Experts of a small language model: 32 experts in each of 7 layers.
Below are experts of layer 6 (counted from 0) of a mixture-of-experts language model. Rows are named router (the router's row for the expert), up (a neuron's input weights, with its number), down (a neuron's output weights, with its number) and show model dimensions 0-79. Each number is 200 + 30 x the weight over its row's rms, rounded and kept within 0 to 999.
Before each expert's rows: a language model's description of what the expert responds to; "raises" lists some tokens whose logits its average output raises strongly, later layers aside. This comes from a sample of Wikipedia text that the model never trained on.

# expert 2
It responds to: Sentence-final periods. Periods closing a sentence, often fused to a word ending (s., es., ). , a.), plus == and === heading markers.
raises: "\n", " The", " It", " He", " In", " |"
router,237,160,220,205,169,224,208,180,219,151,212,173,180,192,246,174,171,203,207,197,247,191,192,206,161,216,197,217,242,156,195,157,151,208,165,244,196,207,179,213,173,196,165,227,218,260,196,218,215,223,169,201,190,193,248,179,206,199,186,210,180,213,190,213,188,224,253,153,227,257,164,213,171,189,213,252,197,175,213,196
up0,223,218,231,156,216,210,195,228,229,178,209,205,244,174,216,233,203,191,203,197,190,168,210,231,198,223,264,139,160,197,179,176,235,234,198,240,173,195,188,180,209,198,184,254,208,241,177,257,197,155,176,192,218,254,195,214,147,187,172,213,220,166,179,195,168,218,175,209,193,179,178,168,233,224,227,190,173,182,199,240
down0,175,146,151,206,214,229,250,234,181,193,146,193,181,188,120,187,234,234,234,225,211,203,204,225,217,232,200,195,186,207,233,232,183,174,119,221,223,187,189,172,250,215,215,173,224,190,239,178,229,240,234,241,203,171,259,201,185,198,167,233,209,212,227,171,162,215,194,199,206,200,176,198,194,213,166,224,141,231,223,182
up1,170,194,215,181,204,216,217,216,253,189,207,205,221,206,204,180,205,167,194,156,211,222,164,203,204,214,227,208,178,185,158,216,212,190,172,122,207,245,225,181,211,189,231,218,164,291,119,218,160,202,175,170,224,217,188,209,221,247,174,185,209,160,178,225,141,224,163,217,223,178,217,211,115,154,219,243,224,206,182,155
down1,219,191,187,194,228,190,138,148,196,169,190,197,191,218,150,189,166,222,230,115,250,154,166,205,249,214,255,208,213,208,230,213,218,176,217,249,136,197,211,244,223,258,165,228,229,219,233,170,221,221,210,221,232,201,221,219,147,223,193,255,229,181,230,237,182,179,158,178,181,175,187,181,226,206,167,182,154,223,222,178

# expert 9
It responds to: Topic nouns, name parts. Content words and name starts in music, sports and politics, such as political, Rock, Clay, President, and pieces like d-ark, G-uild.
raises: " of", " and", " in", "c", "s", "b"
router,163,149,216,220,208,211,218,240,186,170,159,203,224,173,138,147,200,156,191,167,253,173,193,219,222,199,191,157,187,234,144,243,156,240,165,217,198,220,215,232,172,205,218,208,190,155,176,231,266,174,247,191,201,221,213,207,232,225,246,177,243,175,195,207,203,230,238,198,153,204,207,213,255,219,263,249,201,220,192,170
up4,189,182,183,137,188,196,238,196,189,245,172,185,155,233,233,191,207,211,230,169,188,178,200,236,148,181,256,215,196,214,233,243,154,138,164,198,199,163,181,138,209,193,207,155,216,197,212,212,230,168,211,206,130,214,204,177,238,161,197,216,249,241,200,202,157,175,209,180,212,185,200,212,175,195,223,184,251,248,209,225
down4,137,235,221,221,140,237,222,142,146,183,179,248,236,227,206,244,205,178,169,183,223,200,185,197,158,157,207,247,204,199,187,201,168,213,184,208,178,182,212,161,217,241,246,194,174,268,222,195,246,190,219,191,185,226,177,175,198,174,217,202,178,155,159,213,219,228,197,232,144,195,221,190,259,128,176,216,202,205,160,188
up5,192,226,263,199,174,181,240,178,195,246,193,169,243,235,182,147,233,150,125,157,236,226,183,215,227,152,210,189,172,199,212,202,236,211,196,193,172,232,200,177,221,159,171,202,211,219,263,178,216,210,173,190,169,167,180,186,183,218,130,220,159,223,210,224,203,230,215,218,232,159,238,228,141,145,185,167,211,152,212,251
down5,201,182,184,180,213,206,203,205,153,217,258,156,175,196,213,217,167,187,208,235,195,188,158,147,200,216,202,167,162,201,158,216,163,239,197,210,218,250,212,164,210,219,236,247,232,164,270,237,217,147,185,208,221,149,161,198,238,219,246,180,211,152,258,220,187,131,197,160,237,203,208,142,189,231,201,191,178,185,164,252

# expert 25
It responds to: Numbers. Standalone digits and small numbers in tables, dates, coordinates, ISBNs and codes, such as 1 September, RA 6, 978.
raises: " and", " in", "s", " |", "/", ","
router,186,225,187,206,219,164,240,176,186,214,201,176,170,211,173,203,208,155,234,224,212,216,228,199,194,222,200,155,189,243,160,194,200,197,231,177,210,244,190,227,178,208,179,220,225,190,219,216,210,168,220,175,228,193,174,191,247,139,209,171,191,238,204,224,178,219,233,165,221,221,215,157,192,182,197,187,147,165,233,131
up4,236,222,223,186,220,213,183,218,203,201,166,211,229,196,228,174,236,161,223,172,213,186,191,190,189,195,214,214,220,171,229,146,147,219,172,237,241,175,202,163,202,215,186,229,235,179,190,165,170,235,224,161,173,150,242,213,180,207,168,137,185,255,181,218,242,182,188,166,224,166,217,180,139,211,217,211,178,176,180,208
down4,174,242,192,197,185,193,249,198,211,234,131,175,217,182,224,195,222,184,211,207,210,222,189,221,154,142,163,211,217,228,225,166,238,236,136,255,214,215,248,179,199,207,231,178,227,228,256,135,265,222,203,183,229,136,212,228,191,213,192,215,204,210,194,144,271,155,173,179,181,176,233,188,235,227,227,262,225,232,144,176
up5,212,219,180,156,204,195,140,210,202,183,203,208,170,206,255,194,226,200,189,149,194,233,207,145,155,208,191,199,200,176,234,206,245,161,184,169,225,233,179,175,203,186,199,232,214,151,169,215,191,212,205,203,201,183,165,200,226,252,179,222,170,221,263,240,152,219,168,146,219,203,206,179,197,205,184,153,201,172,256,193
down5,204,191,198,273,210,219,216,181,201,222,194,187,223,230,244,251,247,173,172,185,196,234,235,230,196,207,216,225,217,212,185,188,178,206,214,202,197,148,230,210,219,160,165,186,175,224,161,184,182,179,214,160,245,243,224,210,257,174,197,159,164,137,216,177,191,196,175,224,168,173,206,176,127,209,204,200,198,169,140,191

# expert 12
It responds to: Name-final suffixes. Final pieces of personal and place names, such as -ford, -ville, -berg, -ić, -ova, -ini, -ura, Manuel-a.
raises: " and", " in", " of", "/", " or", " on"
router,213,214,136,179,207,237,211,170,202,208,168,211,191,231,236,192,234,224,189,186,186,205,191,145,220,181,223,215,200,227,240,191,226,197,216,236,166,217,181,190,195,211,208,186,198,203,146,209,224,171,173,241,179,193,176,167,193,186,260,175,235,238,147,232,150,186,171,240,206,171,194,187,205,215,182,152,242,141,223,217
up0,222,169,132,198,190,204,195,181,192,221,218,186,205,207,206,206,210,243,209,220,199,138,189,188,186,167,178,216,205,219,201,211,197,212,164,160,150,231,170,241,167,245,206,237,140,143,272,192,192,210,223,171,183,241,225,196,192,180,217,187,225,201,208,192,185,124,213,176,243,209,187,192,210,212,184,231,240,177,189,167
down0,120,279,255,187,176,206,230,181,217,228,227,177,169,223,211,191,220,203,224,216,166,200,201,195,196,257,225,212,223,183,165,181,202,183,231,218,202,172,225,215,236,190,191,183,205,245,162,147,252,164,157,191,248,147,214,176,226,244,187,208,164,215,172,248,175,247,244,195,177,185,181,195,133,164,264,159,260,200,135,214
up1,189,186,223,215,201,243,186,172,210,225,187,157,174,213,188,173,191,191,192,189,223,199,182,164,229,223,238,244,166,241,237,173,184,173,206,248,197,205,218,123,177,167,184,188,222,185,262,146,218,182,220,187,204,159,164,206,202,224,211,192,198,192,196,193,196,184,192,228,209,160,168,183,225,173,215,257,216,205,186,203
down1,176,204,185,131,249,246,200,214,218,143,202,217,199,249,177,159,181,148,177,167,180,267,230,180,221,189,217,200,239,236,157,169,253,185,183,196,174,207,244,227,165,149,270,194,182,232,142,188,152,161,221,218,153,207,207,215,180,217,211,223,151,152,163,213,225,194,224,142,180,208,194,204,197,176,220,148,220,239,202,193

# expert 1
It responds to: Line breaks. Line-break tokens ending list items, table rows, paragraphs and headings, plus some slashes, quote openers and table separators.
raises: "-", "\n", "|", "In", "The", "==="
router,241,189,240,210,173,247,191,173,200,234,227,205,197,202,216,196,170,164,227,177,149,246,220,233,210,197,221,163,245,203,217,262,196,243,156,186,235,192,223,224,194,161,177,280,166,207,185,190,178,245,164,207,233,216,213,210,172,241,213,231,202,196,228,242,187,186,195,206,196,165,238,218,188,218,168,147,190,162,170,167
up4,206,187,160,159,288,261,190,190,202,229,249,191,215,228,148,261,189,183,207,198,157,201,208,193,198,184,205,163,211,199,202,219,176,198,223,228,252,193,199,197,215,165,228,160,251,196,203,231,170,180,206,203,198,183,189,150,254,161,200,228,211,223,198,200,175,160,247,203,155,186,190,186,213,140,157,177,155,190,218,183
down4,255,210,178,199,175,223,214,215,260,205,163,233,224,195,174,206,146,185,194,286,193,187,226,139,188,237,243,214,196,214,206,247,217,266,182,217,245,250,192,188,205,214,248,177,203,181,210,191,210,241,197,188,200,232,150,245,252,168,231,173,177,177,197,212,237,192,176,230,179,249,207,218,190,159,155,190,156,190,183,172
up5,176,243,190,227,211,208,176,196,208,230,285,199,187,233,170,204,190,242,215,187,207,222,184,213,248,196,131,228,195,212,192,192,174,177,120,207,205,208,164,183,201,251,176,185,237,218,237,184,230,218,160,193,214,197,157,222,235,189,185,259,215,190,181,157,194,241,136,226,227,171,158,183,199,183,168,226,162,181,189,204
down5,223,187,214,177,180,182,230,157,184,215,217,189,245,180,194,226,183,214,207,195,206,189,144,153,183,246,220,183,213,176,193,166,156,201,217,209,239,220,193,249,231,203,157,173,173,172,220,202,200,186,298,158,184,194,152,195,170,202,197,252,182,171,259,247,159,201,203,211,206,192,199,187,147,226,219,191,196,172,213,189

# expert 24
It responds to: Table headers and cells. Header words and cell values in tables and infoboxes, such as Pos, Preceded, Total, %, Date, Coordinates:, and scores like 0–2.
raises: " and", ".", "\n", ";", " of", " in"
router,213,192,214,212,240,176,112,181,193,227,232,231,269,180,161,254,207,132,217,175,235,189,268,230,175,244,176,201,168,187,251,197,144,206,181,226,163,194,214,255,218,183,216,172,206,176,189,164,225,180,177,175,208,193,168,146,172,195,244,235,188,176,259,153,201,151,230,175,170,178,202,237,226,186,212,209,212,208,177,196
up4,173,165,222,204,232,187,221,217,229,154,176,181,246,222,230,207,241,143,180,188,179,162,197,128,240,214,181,193,203,206,149,227,226,166,216,179,191,214,203,152,182,152,157,185,133,172,175,169,174,229,227,147,190,198,165,187,217,180,158,225,218,198,179,199,204,131,214,216,253,216,185,214,174,184,265,185,194,92,211,177
down4,202,207,253,196,217,250,177,151,143,153,195,196,233,203,184,182,174,205,192,240,162,199,207,265,170,241,219,184,233,245,238,211,230,257,242,209,190,175,207,208,246,209,183,234,214,206,164,189,302,190,181,221,175,220,174,198,234,243,178,216,188,195,212,219,230,199,189,213,202,191,201,193,206,163,217,192,132,185,206,227
up5,149,207,171,186,144,183,182,221,214,209,238,221,190,157,208,165,213,187,240,190,143,220,187,199,218,163,215,137,205,221,192,161,181,187,144,214,168,189,182,206,242,155,177,204,211,196,134,200,195,219,177,224,254,202,212,183,225,204,124,218,176,257,251,257,210,220,204,239,217,198,183,225,173,162,233,173,171,183,185,213
down5,179,199,162,204,206,160,169,209,193,191,187,125,166,146,164,211,132,181,243,178,200,162,236,197,193,160,179,181,189,213,234,214,199,226,185,221,249,182,238,287,189,193,169,243,229,250,207,152,172,205,258,220,187,252,215,139,158,244,209,175,165,227,245,185,208,171,177,198,262,191,204,172,187,237,175,159,215,205,180,226

# expert 4
It responds to: Nouns and noun suffixes. Common nouns and noun-forming word endings after articles, such as government, investigations, work, construction, school, members.
raises: " in", " of", " and", ";", "-"
router,233,203,228,230,187,170,205,147,235,194,202,188,187,222,150,241,205,201,162,218,203,227,157,169,215,182,229,160,218,233,165,238,210,211,223,217,214,212,190,169,194,164,234,197,217,200,202,182,192,196,194,166,193,188,177,222,240,186,226,196,189,259,200,170,200,229,204,207,235,192,172,212,128,155,201,185,175,208,209,197
up4,240,225,162,233,239,160,213,197,180,188,201,279,223,238,242,216,223,182,190,170,186,244,184,221,192,215,180,163,194,212,229,170,193,215,170,241,180,250,224,180,252,198,245,190,160,210,202,156,245,193,227,156,211,195,169,184,212,228,231,189,196,223,205,193,209,140,170,165,206,226,211,163,174,152,199,214,234,245,195,169
down4,178,153,165,196,145,191,188,214,201,168,170,178,165,216,160,197,171,185,184,215,283,205,182,144,188,174,165,263,222,154,228,174,231,238,200,257,209,176,218,198,162,214,219,201,190,224,221,236,201,194,236,156,158,200,207,202,265,135,202,199,243,172,174,223,158,200,226,186,174,214,202,218,224,230,230,241,200,189,200,228
up5,253,169,165,145,131,181,181,188,244,226,201,164,221,181,203,176,226,204,260,188,205,203,191,218,192,212,223,189,260,198,204,130,248,216,216,155,213,173,161,196,183,230,213,188,199,185,235,241,218,169,228,226,238,159,165,217,205,233,229,196,175,245,231,195,189,276,188,146,182,176,170,200,174,232,237,208,286,211,203,157
down5,264,179,216,140,257,140,117,183,140,204,152,240,198,194,121,163,156,133,164,289,177,279,214,207,200,172,203,181,256,204,211,204,225,180,164,206,235,187,221,231,214,193,174,173,228,197,176,220,224,193,138,226,178,210,200,225,221,243,194,219,263,188,178,230,220,185,223,170,183,195,167,200,243,202,207,218,221,213,156,209

# expert 7
It responds to: Place-introducing in, commas. The preposition in after born or located, and commas fused to word endings after place names, such as Xinyang, San Francisco.
raises: " the", " a", " their", " an", " which", " its"
router,212,284,170,185,229,253,188,206,242,180,188,196,206,192,198,226,179,245,215,238,152,145,239,151,229,209,247,207,236,194,233,235,216,171,181,180,185,196,220,209,196,242,195,188,177,193,154,257,208,220,196,197,206,210,167,237,188,191,229,206,179,210,227,289,204,127,245,210,166,185,161,147,163,210,145,222,204,160,192,218
up0,169,220,228,178,207,251,157,222,199,204,199,232,153,193,187,216,187,200,275,143,209,205,216,230,186,194,175,170,157,215,183,244,202,136,202,222,201,148,205,159,223,156,237,147,189,160,194,208,167,227,228,174,209,241,181,188,221,270,221,207,241,225,194,241,169,133,229,198,225,175,211,226,176,217,189,224,183,212,192,184
down0,238,212,191,138,230,203,231,215,200,215,233,232,197,216,215,168,237,217,216,198,203,222,211,228,178,183,187,189,205,185,176,196,241,174,249,164,252,167,235,216,172,158,177,145,250,174,211,209,208,189,216,143,191,213,220,120,215,199,210,198,248,184,208,197,227,245,220,197,200,238,197,190,185,244,189,219,133,183,247,201
up1,205,195,252,203,233,225,232,141,201,172,211,136,184,199,194,247,206,184,173,214,189,188,208,196,202,116,191,231,182,211,201,218,164,172,225,196,207,214,137,243,257,195,214,227,133,243,173,219,237,210,182,188,222,160,188,213,223,167,241,181,280,202,179,222,220,194,203,190,213,172,243,197,146,216,206,199,255,222,168,211
down1,271,179,242,182,194,180,224,171,225,206,175,197,225,214,189,184,212,204,198,184,228,180,198,236,256,180,235,194,185,162,253,249,192,222,224,210,150,223,214,200,188,168,186,202,200,176,232,150,241,211,190,215,259,196,291,196,188,204,192,180,190,166,170,252,212,227,233,220,159,205,182,224,163,219,165,285,230,240,203,226

# expert 21
It responds to: Digits in numbers. Later digit pieces inside numbers in tables, coordinates and census figures, such as 1,15-3, 59°55′-48″N, 27-.5.
raises: " in", "-", ".", " A", " W", " of"
router,192,218,248,164,207,218,204,184,164,190,166,181,161,197,174,231,198,216,212,201,245,197,165,207,119,202,205,181,193,198,155,171,222,223,247,171,196,196,185,196,240,159,174,223,233,190,193,206,214,199,193,236,251,179,277,208,192,170,178,216,274,196,248,197,228,191,177,184,226,188,198,236,191,274,243,178,198,263,150,256
up0,231,163,267,253,158,215,168,221,187,143,187,208,265,225,202,142,204,198,243,190,196,202,149,194,185,196,206,189,192,204,201,189,184,161,176,170,180,232,201,145,150,195,194,180,196,191,246,257,210,203,202,200,210,220,204,206,219,207,190,185,178,204,150,237,202,170,224,213,235,221,146,204,194,195,185,220,167,266,183,199
down0,203,210,202,181,287,239,162,271,221,160,156,218,202,214,188,222,174,215,149,203,181,156,194,211,288,235,171,175,178,182,198,185,212,178,197,188,224,250,240,202,209,172,169,167,180,211,215,203,226,158,210,273,232,200,204,238,209,215,206,224,150,219,253,232,165,193,183,222,193,198,179,178,236,210,196,212,193,236,234,196
up1,225,132,202,164,197,176,181,252,206,205,216,224,172,214,206,181,193,181,164,197,248,131,150,219,158,171,171,180,218,240,210,193,218,229,175,221,205,205,242,167,183,203,201,245,217,175,141,186,196,195,158,197,220,194,227,198,266,223,258,210,164,235,207,292,139,218,204,177,197,253,187,206,168,169,225,228,187,199,160,214
down1,149,208,226,209,176,240,164,159,210,224,188,237,237,174,176,177,128,219,208,194,195,214,200,210,188,241,213,174,208,185,218,159,195,214,228,187,199,249,248,276,172,233,190,229,181,194,184,175,155,186,216,194,188,212,165,170,223,149,137,171,134,224,218,212,184,179,229,197,163,197,253,207,176,194,189,133,139,210,225,176

# expert 20
It responds to: Name-initial capital pieces. Capitalized first pieces of foreign or unusual proper names, such as Gh, Ab, Bh, Kh, Sch, McC, in tables and lists.
raises: "y", "ac", "-", "on", "als", "z"
router,220,149,138,160,214,220,167,200,189,251,166,178,222,182,234,229,251,161,190,183,239,142,215,201,173,155,171,236,192,216,235,200,182,250,206,203,208,219,217,190,191,250,206,173,148,175,197,199,224,248,224,221,203,206,129,164,172,202,231,205,174,204,186,185,203,155,228,247,173,203,202,176,211,215,162,225,195,148,196,203
up0,261,178,153,223,164,239,246,174,169,217,158,196,205,187,173,203,239,134,156,232,217,243,221,173,218,231,147,231,191,144,235,185,184,197,160,192,210,194,191,216,208,250,210,230,147,220,142,201,179,185,193,224,169,158,211,201,233,152,259,139,177,225,230,227,199,153,156,157,165,225,193,213,185,196,199,238,173,196,172,184
down0,131,202,197,213,187,130,199,172,228,142,230,152,172,250,196,192,196,202,157,208,227,252,222,209,181,175,191,182,197,204,172,239,261,276,220,191,236,230,170,164,176,183,229,139,231,268,208,240,254,179,206,220,192,245,159,266,211,232,192,193,255,158,162,196,169,166,180,109,235,177,148,219,196,227,195,207,201,224,232,160
up1,183,179,200,146,170,208,210,172,173,173,204,154,183,221,197,233,219,216,211,192,196,200,193,216,181,167,182,223,182,227,212,221,167,223,242,134,224,158,193,139,136,198,201,155,209,273,104,200,238,240,211,176,234,201,170,250,212,192,262,225,218,212,212,189,186,183,186,219,151,175,207,283,158,226,187,178,216,147,208,202
down1,199,195,185,186,185,150,248,212,159,190,160,180,173,178,189,269,216,196,146,171,259,153,232,224,217,217,247,176,232,203,166,156,133,223,190,184,186,209,230,224,230,207,210,196,240,191,220,177,256,211,207,185,228,179,243,206,176,226,212,156,190,183,192,259,231,236,154,175,205,211,231,240,188,187,168,142,147,180,224,170

# expert 13
It responds to: Closing parentheses, mid-word pieces. Numbered closing parentheses like 2), 4), other closing brackets, and inner word pieces such as le in released or illuminated.
raises: " of", " and", " in", " to", ",", "-"
router,230,236,208,212,171,192,189,153,210,213,191,210,199,217,207,211,195,235,207,192,147,195,226,160,162,194,219,211,201,259,236,176,211,171,220,188,192,181,174,203,222,231,174,177,210,161,222,195,175,200,189,208,200,208,229,212,168,258,215,183,239,207,189,207,190,198,189,218,229,176,228,212,199,194,260,198,191,258,208,210
up0,232,242,234,183,209,192,230,167,199,181,155,183,186,179,189,204,209,203,149,227,217,193,165,236,180,229,204,185,201,211,154,174,181,179,260,235,236,198,220,193,171,160,177,145,214,216,228,120,188,226,189,188,213,232,235,207,202,180,172,158,162,231,188,195,192,179,184,167,174,196,200,168,207,190,167,182,193,276,186,194
down0,208,215,227,145,230,212,208,266,152,174,228,135,201,175,245,189,225,201,207,188,209,207,211,241,216,176,143,259,181,195,157,186,135,231,197,214,163,184,208,215,208,156,136,208,203,178,241,209,213,219,170,220,190,186,213,270,192,245,175,167,234,282,206,235,159,179,297,212,171,232,196,154,214,212,142,204,198,182,170,189
up1,195,211,231,184,197,193,120,211,241,237,193,156,173,240,189,189,186,235,209,217,183,222,127,162,175,234,220,221,182,199,213,151,190,193,214,154,198,186,151,200,251,202,234,205,182,172,221,239,209,243,258,174,189,194,207,210,204,244,197,206,203,227,279,191,181,165,189,223,234,181,211,186,154,150,180,168,147,207,240,233
down1,192,151,199,195,196,202,151,246,171,164,145,201,204,179,224,199,227,181,205,159,197,171,231,264,206,203,206,209,220,223,260,186,223,219,248,192,175,175,206,169,180,221,186,244,229,228,187,151,206,199,215,178,210,220,143,219,253,213,178,181,232,168,195,210,153,142,177,205,226,212,215,208,208,228,186,200,159,227,220,200

# expert 16
It responds to: Place and personal names. Place names and endings of proper names, such as London, Carolina, Washington, -ford, -wood, Bowen, Hapoel.
raises: " and", " in", "-", "'s", " to", " ("
router,218,241,216,247,224,159,197,279,209,167,219,182,195,217,194,252,206,215,197,195,130,200,153,230,234,190,220,216,217,169,180,213,240,194,188,173,188,195,140,221,201,193,202,210,222,176,179,224,189,177,261,211,189,198,212,172,198,182,200,203,228,189,187,212,173,212,159,181,252,220,223,210,182,194,220,185,166,206,173,173
up0,239,193,212,167,155,193,224,217,208,244,203,175,187,158,174,246,221,200,201,223,194,246,208,172,204,191,178,155,195,190,184,223,237,185,193,228,193,235,178,263,177,229,197,195,196,235,178,242,169,210,246,162,153,228,206,161,179,180,219,222,150,213,199,201,168,212,259,225,232,112,143,196,272,175,177,239,212,222,199,224
down0,184,168,193,194,209,134,248,203,181,186,214,220,171,218,157,138,180,254,199,186,175,178,267,229,216,179,198,167,170,198,199,231,172,158,169,235,190,220,180,185,204,170,170,198,221,220,185,224,173,243,181,219,193,192,209,220,226,215,200,208,209,231,204,223,240,189,211,189,171,208,251,185,197,181,173,192,136,168,206,191
up1,206,248,228,264,198,189,177,190,174,219,174,238,207,197,196,247,155,248,202,218,197,156,173,188,186,206,195,187,256,224,203,205,213,198,204,225,146,206,213,184,185,168,217,219,181,196,158,231,212,191,181,215,170,187,155,211,167,140,213,208,205,191,103,172,195,186,207,206,236,208,195,202,206,168,198,270,137,182,185,135
down1,217,144,182,209,151,274,238,167,219,193,154,205,225,174,174,212,201,214,229,185,223,238,197,206,275,167,178,170,255,201,176,192,176,199,207,218,194,192,186,235,233,231,210,231,223,218,207,190,177,225,159,180,203,236,196,253,194,265,183,180,159,168,267,207,193,200,200,206,230,201,206,230,223,149,252,189,195,210,172,172

# expert 14
It responds to: Category head nouns. Nouns naming a category or unit after a modifier, such as group, family, genus, brand, edition, version, Station, Records, and °N.
raises: " and", " to", ".", " in", " from", ","
router,239,197,206,203,178,205,196,202,227,160,189,200,184,172,180,183,243,227,196,210,235,268,183,177,186,208,178,184,218,194,186,162,211,214,180,200,225,203,183,211,239,232,201,152,172,183,234,228,239,182,161,182,211,190,158,202,178,222,260,214,159,196,246,185,207,257,217,144,214,229,164,181,199,171,159,183,241,202,172,209
up0,212,163,248,175,194,173,190,152,250,202,197,190,189,188,188,151,200,182,174,180,231,209,236,171,192,204,216,176,222,222,245,176,176,151,163,217,249,160,221,162,180,180,186,211,172,213,274,203,234,192,151,179,169,219,223,248,195,273,248,208,231,199,199,230,202,170,144,156,239,153,220,240,155,209,165,181,186,178,163,171
down0,233,244,244,208,233,240,169,207,184,251,208,181,201,200,140,259,190,133,171,206,224,205,178,194,195,178,172,142,218,184,221,204,140,210,177,217,222,140,218,252,182,161,230,158,201,165,227,202,253,213,213,171,226,243,143,229,183,178,162,168,175,204,288,185,201,204,269,177,194,201,243,235,176,216,203,169,147,256,205,236
up1,189,189,166,209,137,181,186,205,160,165,207,187,159,187,175,204,233,188,197,182,249,237,237,178,210,170,247,222,181,234,204,197,221,186,161,207,155,159,225,203,167,237,217,202,185,236,188,203,203,179,181,202,226,249,220,208,263,199,160,220,198,231,192,207,204,206,188,186,153,212,221,209,191,172,191,176,183,188,181,211
down1,178,215,183,230,173,169,147,253,263,173,160,231,216,185,166,226,213,192,157,203,165,219,163,213,232,232,182,173,238,177,246,242,214,253,222,179,235,163,194,163,159,224,257,196,211,159,161,208,203,228,187,230,170,216,214,159,249,155,181,172,179,192,212,168,226,199,196,238,196,195,202,155,222,194,218,207,195,200,210,203

# expert 15
It responds to: First-name, name starts. Opening pieces of first names and proper nouns, such as John, David, William, Mor, Kar, Ar-ar, Phil-ip, Car-acas.
raises: " and", " in", "an", "'s", ".", ":"
router,261,139,203,237,184,211,208,221,204,193,184,179,238,161,181,199,218,207,247,215,153,185,182,166,220,195,199,157,182,206,179,189,209,210,205,217,228,215,206,181,160,200,236,127,188,212,139,167,235,170,233,201,186,216,171,200,179,249,221,208,188,214,172,180,216,148,251,210,189,185,241,207,225,203,199,206,183,289,179,191
up4,215,184,209,194,228,183,184,196,197,203,215,207,268,224,166,236,211,224,248,233,181,235,225,203,245,216,257,231,180,202,292,174,228,196,203,190,135,212,201,190,166,189,176,157,183,232,152,206,221,185,263,176,230,194,204,203,211,144,195,201,159,254,201,214,192,205,203,164,191,193,213,145,248,150,208,220,174,176,202,222
down4,216,211,176,229,204,158,253,204,138,153,192,177,219,144,175,197,198,193,199,169,214,174,214,219,248,173,182,152,176,202,186,224,236,193,206,230,183,196,236,158,199,179,183,157,223,182,168,210,190,199,230,184,213,200,255,221,179,231,182,239,210,152,269,139,223,162,208,174,254,159,216,188,175,183,189,221,201,235,219,227
up5,269,190,219,212,191,270,205,220,176,176,211,200,213,243,205,232,181,167,250,251,156,128,148,220,184,223,154,248,168,243,206,200,146,227,174,157,206,189,212,207,173,185,196,199,247,218,171,246,159,213,255,210,187,203,171,226,197,177,133,164,191,175,221,202,217,219,222,231,245,243,203,249,195,203,240,201,214,185,208,233
down5,189,172,179,193,219,222,174,187,247,248,162,197,220,239,177,196,227,145,176,191,206,185,207,189,207,200,241,180,177,218,176,202,237,188,229,237,210,173,190,194,214,219,254,222,184,227,150,226,190,241,203,182,172,226,250,204,163,155,156,156,170,182,169,170,199,155,218,247,204,195,178,231,191,215,192,192,207,172,220,248

# expert 17
It responds to: Clause-opening conjunctions, prepositions. Subordinators and prepositions opening a time or circumstance clause, such as after, when, where, during, as, In 1942, often after that.
raises: " the", " a", ",", " in", " an"
router,188,199,207,212,201,266,181,212,214,184,226,187,201,159,266,172,192,244,196,190,142,192,208,220,203,153,186,249,158,174,177,190,256,147,259,219,218,172,189,116,124,209,226,191,188,259,170,232,243,205,145,196,249,212,208,173,285,212,129,204,245,220,169,184,194,212,224,199,191,176,191,219,236,222,182,220,210,222,282,216
up0,201,195,215,208,172,175,197,173,250,172,187,159,275,172,190,202,126,213,209,219,219,212,210,205,215,254,219,205,184,227,220,205,151,188,191,185,262,177,206,156,182,147,226,187,155,217,177,227,176,172,183,180,185,209,231,198,257,196,201,236,170,209,154,209,217,220,188,193,242,226,157,220,253,184,256,203,190,216,236,218
down0,217,195,246,207,212,152,211,201,205,193,189,208,165,213,192,180,222,232,169,161,196,179,207,179,272,220,190,201,186,195,204,194,236,219,185,181,219,240,202,236,190,178,186,165,163,193,146,208,220,205,249,204,227,216,185,213,167,164,191,210,148,184,206,200,163,173,224,118,238,217,209,182,181,216,232,160,170,223,237,191
up1,189,206,135,209,166,216,239,190,241,272,269,184,214,181,222,187,235,242,214,213,205,206,204,178,214,186,225,183,232,194,220,151,216,203,201,203,223,195,204,206,202,188,183,196,188,191,177,221,208,166,207,202,197,234,209,184,200,157,243,175,229,232,188,258,205,218,218,184,165,246,223,202,233,243,217,171,161,195,178,236
down1,219,200,207,165,172,185,166,204,187,217,214,200,216,201,231,198,174,153,208,143,242,244,186,188,215,178,171,200,182,198,158,205,267,151,221,205,209,206,249,164,187,216,212,168,173,274,187,206,233,228,210,231,218,174,220,200,196,208,179,192,226,162,163,171,192,185,170,154,201,194,185,154,238,205,177,232,216,133,215,115